config.toml
n_layer = 11
d_model = 256
n_experts = 64
experts_per_token = 4
d_expert = 96
d_shared_expert = 384
activation = "gelu"
moe_layers = [1, 2, 3, 4, 5, 6, 7, 8, 9, 10]
router_score = "sigmoid"
normalize_top_k = true
routed_scale = 1.0
balance_loss = 0.000804
balance_bias = true
router_noise = 0.05
router_cosine_scale = 14.0
shared_expert_gate = true
init_std_router = 0.0353
lr_router = 0.000256
vocab_size = 2048
norm = "layernorm"
norm_eps = 1e-06
tie_embeddings = true
optimizer = "muon_variant"
lr = 0.00574
beta1 = 0.93
grad_clip = 1.0
batch_tokens = [16384, 32768, 49152]
seq_len = 1024
train_tokens = 293800000
steps = 9224
dataset = "wikipedia_en"
Below are experts of layer 8 (counted from 0) of a mixture-of-experts language model. Rows are named router (the router's row for the expert), up (a neuron's input weights, with its number), down (a neuron's output weights, with its number) and show model dimensions 128-191. Each number is 128 + 24 x the weight over its row's rms, rounded and kept within 0 to 255.
After each expert's rows: "raises" lists some tokens whose logits its average output raises strongly, later layers aside. This comes from a sample of Wikipedia text that the model never trained on.

# expert 14
router [ 99 189  96  96 107 126 152 123 112 105 138 100 144 123 123 139 110 113 143 146 120 125 137 107 183 125 142 168 126 136 142 139 131  89 132 134 187 141 128 134 145 130 142 156 126 117 138 134 139 135 137 132  90 186 153  89 104 123 101 111 128 146  87 136]
up0 [156 174 107 108 103 120 113 133 141  98 105 113 142 135 145 133 133 153 171 125 160 160 133 141 152 128 111 140 115 131 123 126 118 101 116 161 129 153 144 151 110 137 172 116 142 143 158 132 109 139  86 125 114 117 153  99 141 110 159 137  90 146 129 110]
down0 [143 157  82 151 110 127 146 150 131 148 157 120  92 102 179 141 112 161 142 146 133 125  93 143  96  95  92 116 122 146 129 170 120 101 168 135 131 133 125 135 101 122 122 165 120 189 108 126 118 152 133 118 138  99 124 107 114 193 144 155 116 147 113  83]
up1 [159 130 141  75  76 168 106 107 105 137  99 134 163  83 112  98 149 161 115  82 153 112 118 131 131 112 128  88 116 144 106 133 144 108 105 137 140 117 137 146 101 122 157 139  98 140 138 137 118 157 132  94 148 135 139 132 171  91 140 173 153 148 141 136]
down1 [127 113 106 131 154 130 164 146  96 156 175 114 100 149 123 136 192 134 114 127 129 156 115  85 102 154 121 123 125 136 135 133  95 132 132  90 147 108 195  90 168 135  91 139 116 117 166 148 155 124 162 125 116 129 122 113 152 145 111 162 134 131 141 104]
raises: "e", "t", "ts"

# expert 30
router [121 119 133 149 126  87 116 119 129 123 139 130 164 138 100 146 157 136 161 118 139 134 135 110 175 141 141 126 163 115 142 136 127  82 121  96 118 150 139 144 114 124  91 145 117 162 151 142 107 108 157 125 177 153 114  91 123 130 132 107 138 149 142 162]
up2 [117 136 143 172  98 104 142 123 133 145 147  84 149 120  84 141 131  93 102 126 119  97  84 145 124 125  74 131 137 102 152 143 130 102 124 130 110 130 118 137 109 150 137 152 163 132 156 150 123 103 135 167 157 139 112 129 112 146  88  96 112 126 178 170]
down2 [124 109 150 114 116 127 173 134 130 103  94 149 131 106 133 160 124 101 143 147  98 115 144  82 147 118  88 124  94 127  75  93 132 119 135 122 121  93 173 116 144 109  99 112 133 128 161 158 158  97 125 129 130 141 107 145 124 189 135 139  92 105 115 100]
up3 [ 95 146 192 131 121 120 121 148 110 148 145 132 109 189 135 193 124 151 111 165 125 152 153 135 130 116 129 137 149 115 111 136 162 114 113 132 107 134 154 144 165 111 126 107 148 144 149  94 112 104 129 142 153 108  95  85 107 143  98 141 120 145 117  99]
down3 [132 136 124  96 105  86 127  87  79 122 116 184 117 143 144 129 111 140 144 138 125  99 172 128  91 138 154 144 150 122 126 133 157 121 114 130 148 127 174  99  98 133 125 135 114 105 135 131 141 156 105 152 153 131 102 107 124 115 109  90  93 122 133 113]
raises: ": ", "for", ", "

# expert 15
router [ 83 132 147 172  82 102 130 120  76 141 120 154 100  98  97 145 133 111 166 120 144 162 131 122 155 135 106 115 120 123 146 113 103 155 147 121 143 146 120 141 131 113 143 139 140 137 124 153 137 161 155 134 143 183  84 131 113 130 114 116 114 147  88 176]
up0 [133 111 173 155 161 120 109 143 112 147 125 103 145 110 140 151  79 106 130 192 154 156 117  80 116 154  97 136 124 170 141 139 155 119 174 152 125 178 116 137 127 155 138 150 148 141 123 138  92 115 154 156 132 110 109  81 113  86 102 110 123 155 105 104]
down0 [150  94 139 145 124 120 148 127 118 121  80 131 148 165 154 133 108 108 134 154 101 112  88 143  98 129 138 105 142 113 133 117  67 125  98 129 102 147 125 134 122 103 153 127 140 119 146 175 102 152 128 126 163 166 143  92 117 136 164  90 112 132  94 128]
up1 [107 130 142 155 126 129 129 150 113 148  95 138 124 143  93 154 126 144 167 171 157 133 132 141 117 162 143 130 106 107 142 109 132  95 138 121 109 154 104 141 137 141 167 151 152 137  94 156 132  84 181 163 140 142 114  65  76 120 134 133  99 182 135 165]
down1 [156 126 152 132 105  72 154 121 165 175 152 145 130 127 144 121 114  87 102 163  95 156 126 128 147  98 115 111 127 167 104 123 139 172 113 101  84 118 141 151 141 138 141 104 140 104 151 116 170 114 133 114 111 116 112 116 158 112 128 122 129 112 122 130]
raises: "The ", "In ", "This ", "It ", "Th", "There "

# expert 20
router [ 66 156 130 145  94 111 119 158 107 137 111 118 176 134 105 158 172  97 141 131 148 127 142 111 102 146 136 123 139  95 150 134 135 114 136 145  72 144 112 147 137 133 122 124 123 134 142 108 133 142 137 108 172 125 128 145  96 177 136 108 107 135  74 120]
up15 [114 137 135 122 178 110 109 156 116 121 105 150 144 127 134 114 103 122 130 187 114 153 187 136 151 144 149 174 151 121 165  70 146  94 109 148 128 103  58 155 118 132 117 124 126 116 160 133 131 169  90 109  63 121 143 118 156 100 107 123 125 118 105 153]
down15 [ 92 137 132 173 158  96 108 162 160 132 151 121 151 112 152 172  90 129 163 132 128 134 136 148 100 128 135 166 142 129 112 171 100  96 115 133 173 150 110 164  99 165  88 114 132  95 131 171 150 140 125  86 131  92 139 159 130 146 131 119  99 147 140 163]
up16 [102 174 151 124 159 125 128 132 156 132 116 192  98  75 108 138 146 181 112 133 154 124 143 140 126 113 102 134 157 161 117 124 154 125 142 145 104 146 124 119 116 125 172 150 136 156 141 147 116 112 128 160 146 136 121 119 129 130 131 151 134  95 111 132]
down16 [117 154 125 113 171 103  80 155 113 127 131 110 164 177 122 140 122 122 108 134 126 115 114 133 124 101 155 108 101  98 177 147 122 111 135 138 121  71 131  76 136 101  96 146 119 122 141 131 118 123 129 125 117 127 126 106 146 154 140 127  99 127 102 143]
raises: "within ", "called ", "for "

# expert 28
router [127 158 137 127 100 131 147 146 109 120 125 117 167 144 105 152 143 150 101 102 146  92  90 118 166 173 121 110 128 134 127 105 137 109 120 144 122 165 106 141 129  96  97 155 149 153 146 118 148 142 168 120 142 164 111  82 114 149 168 152 150 148  75 168]
up0 [107 120 120 209 142 132 139 131  88 128 121 200 148 143 107 132 130 143 137  97 133  99 155 160 134 131 123 142 119 137 119 138 151  84 115 109 103 102 140 145 128 148 134  92 144 175 121 124 146 116 151 130 115 138 146 113 132 122 165 125 134 107 118 112]
down0 [166 161 140 164  90 135 138 103 132 156 123 141 127  97 139 125  96 136 105 145 145 152  98  93 114 178 115  98 106 149 153 136 178 118 149 146 138 144 136 126 110 135 154 151 124 112 116 130 127 107 166 126 135 139 125 145 140 118  99 153 124 132  97 148]
up1 [120  86 156 142 145  95 141 151  85 140 142 139 110 143  91 161 117 120 134 144 152 138 142 119 124 123 128 106 151 185 143  97 169 139 155 117 135 164 133  96  93 112 113 134 133 123 110 147 113 137 137  85 117 113 126 123 122 158  94 184 142 138 106 140]
down1 [133  99 175 117 164 128 135 119 136 112 150  99 108 119 183 108 127 147  80 111 118 131 152 167 186 110 104 137 100 141 129 102 147 117 170 139 166 116 127 126 152 107 156 203 133 114 123 126 133 105 163 102 132 108 186 136 106  97  99 140 170 155 135 125]
raises: "s", "n", "y"

# expert 40
router [108 128 133 118 118 133  90 130  91  94 164 128 146 121  97 160 140 117  98 153 144  81  74 109 160  82  94 161 145  95 186 116 139 117 139 104 131 181 129 155 140 109  90 147 110 147 167 154  81 134 104 143 117 138  96 101 116  99 105 101 133 164  83 143]
up2 [162 140 129 148 117 103  81  71  74 116 136 141 112 151 110 177 134 150  95 116 145 104 127 115 152 134 128 140 131 142 134 110 135 138 138 131 142 183 111  92 159 128 123  96 139 138 155  96 135 128 149 142 128 108  85 128 103 128 125 157 119 146 101 120]
down2 [126 153 140 112 119 147 130 104 104 116  84 161 128 116 104 145 107 123 108 116 117  74  94 132 136 128 149 173 129 138 117 144 119 154 108 128 109 141 150 122 166 129 176 101  94 110 159 154 114 172 119 150 142 184 163 157  99 146 120  94 127 129 179 151]
up3 [140 135 100 175 121 159 133 145 121  93 140 123 162 114 110 122 103  97  91 111 131 107  85  81 100 133 120 103 112 138 172 150 114 129 141 129 103 130 131 132 156 132 132 127  59 117 110  98 130 117 111 172 167 119  78 100 106 123 131 150 128 145 138 127]
down3 [137 125  99 123 129 106 143 133 109 109 115 141 145 165 171 148 115 179 142 148 106 128 149  90 171 129 143 119 162 138 141 158 117 168 175 112 181  97 130 117 104 129 105 149 129  94 103 170 146 128 153  81 138 104 115 122 145 154 109 150  89  81  98 144]
raises: "|", "|---|", "| "

# expert 57
router [110 135 134 133  94 131 139 145 132 130 112 115 105 141 133 119 110 133 106  87 150 121 109 109  90 140 123 112 119 110 150 109 160 115 148 110 116 168 139 133  96 107 142 136 146 147 140 125 150 185 133 152 157 139 123  97 127 118 113 129 121 154 112 126]
up0 [104 137 140 132  79 131 175 142 169 168  78 151 111 127 113 157  72 105 123 163 143 129 131 120 122 176 107 111 100 120 142 121 144 127 154 155 105 139 161 153 135 100 207 150 113 117 169 124 152 142 110  86 107 136 146 149 160 116 113 110 143 141 144 135]
down0 [143  85  49 142 124 118 149 163 115 114 167 138 170 150 147  87 130 122 156  79 160 155 189 118 122 157  98  84  74 106 146 136 190 124 114 121 142 113 138 177 109 121 114 106 114 140 120 130  92 126 163 124  98 171 135 139  96  83 149 120 168  76  92 167]
up1 [146 135 128 141 161 186 110 151 108  85 113 117 133 133 163 159 122 136 146 131 117 149 137 167 126 145 136 129 116 136 184 138  85 117 105  94 131 118 154  97 105 112 159 148 102 125 111  94 111 151 189 144 156  89 144 157 126 129 144  96 139 159 132 119]
down1 [157 131 127 126 104 113 139 153 114 107 136 112 119 124 158 114 115 116 172 133 103  89 145 129 132  89 125 139  92 109 128 145 117 133 157 157 138 135 138 130 171 108 173  97 121 132 141 101 137 165 124 119 144 114 111 103 128 150  95 101 138 137 117 139]
raises: "6", "0", "8", "9", "7", "5"

# expert 18
router [102 137 110 124  84 154 118 182 143 124 126 141 167 144 106 159 118 129 163 105 122 113  67 123 110 133 105 139 176 120 148 129 158  96 142 120 134 149 113 159 149 128 142 145 152 105 171 152 141 149 123 108 171 154 110 137 100 158  91 140 122 132 113 108]
up0 [117 120 117  58 146 145 147 108 145 126 129 120 140 129 101 122 104 137 185 158 105  79 146 124 159 142 133 122 126 106 103 121  83 108  90 137 125 121 146 122 121 128 152 143 102 180 169 137 180 145 122 109 114  90 126 147 179 129 119 139 145 130 105 147]
down0 [141 140 134 118 159 127 119 124 132 167 149 109  72 116 119 168 103 120 120 123 143 155 100 155 150 197 151 132 143 104 157 127 189  80 147 100 134 162 134 159 128  97 132 128 130 102 124 177 125 153 146  78 122 145 128 143 141 115 116 127 168  94 100 107]
up1 [124 110 116 175 100 168 105 137 130 141 162 109  86 123 142 117 128  95 142 149  76 108 117 146 119 158 121 196 144 157  97 137 131 130  97 104 124 135 110 122 129 119 111 109 184 114 162  93  80 100 135 130 122  93 133 151 129 123 142  97 145 174 165 124]
down1 [173 150 143 162 113 103 134 106 128 136 135 125 150  89  82 149 126 120 110 125 136 145 156 139 144 132 105  86 141 145 144 112 133 139 144  93 183  93 100  90  93 111 109 117 126  91 141 122 137 102 114 122  94  92 187  99 122 132  99 137 149 104 106  99]
raises: "u", "an", "a"

# expert 31
router [108 120 122 130 128 127 115 191 100 113 128 120 117 112 107 139 150 118 137 107 153 143 131 132 181 140 122 152 124  88 128 124 130 141 120 105 130 146  93 120 125 127 152 141 140 147  85 144 123 168 166 113 143 165  90 111 108 121 131 133 153 153  77 155]
up0 [ 99 109 148 147 114 129 131 148 102 131  76 152 110 156  93 139 116 147 135 165 164 128 124 164 132 129 138 167 105 108 152 141 140  94 126 130 158 130 158 131 114 125 129 133 147 170 147 136 113 144 139 153 101 180 114 138 151 125  95 144 154 144 125 142]
down0 [114 141 174  79 153 104  79 137 123 112  98 123  98  92 111 111 103  97 115 107 112 181 158 152 144 142 127 109 120  78 124 142 121 126 145  96  83 154 153 113 128 154  85 138  95 164 116 120 164 135 142 140  97 105 125 109 153 135 118 131 103 151 144 136]
up1 [146 147 167 154 162 160 145 154 133 123 146 147 159 133 127 154 151 110 121 119 113 146 149 121 158 128 126 124 160 104 143  84 143 149  98  97 125 155 143 105 128 111 173 132 147 101 122 174 129 140 130 143 150 126 133  91 109 101 107 101 173 159 128 141]
down1 [120 100 131 148 118 113 131 121 149  69 149 102 143 115 131 110 127 148 156 152 129 136 127 103 135 109 130 102 108 162 137 122 121 154 134 129 120  89 101 122 181 147 130 121 124 126 125 119 126 159 146  50 160 114 160 140 166 153 101  99 124 127 114 178]
raises: "In ", "The ", "There ", "Th", "On "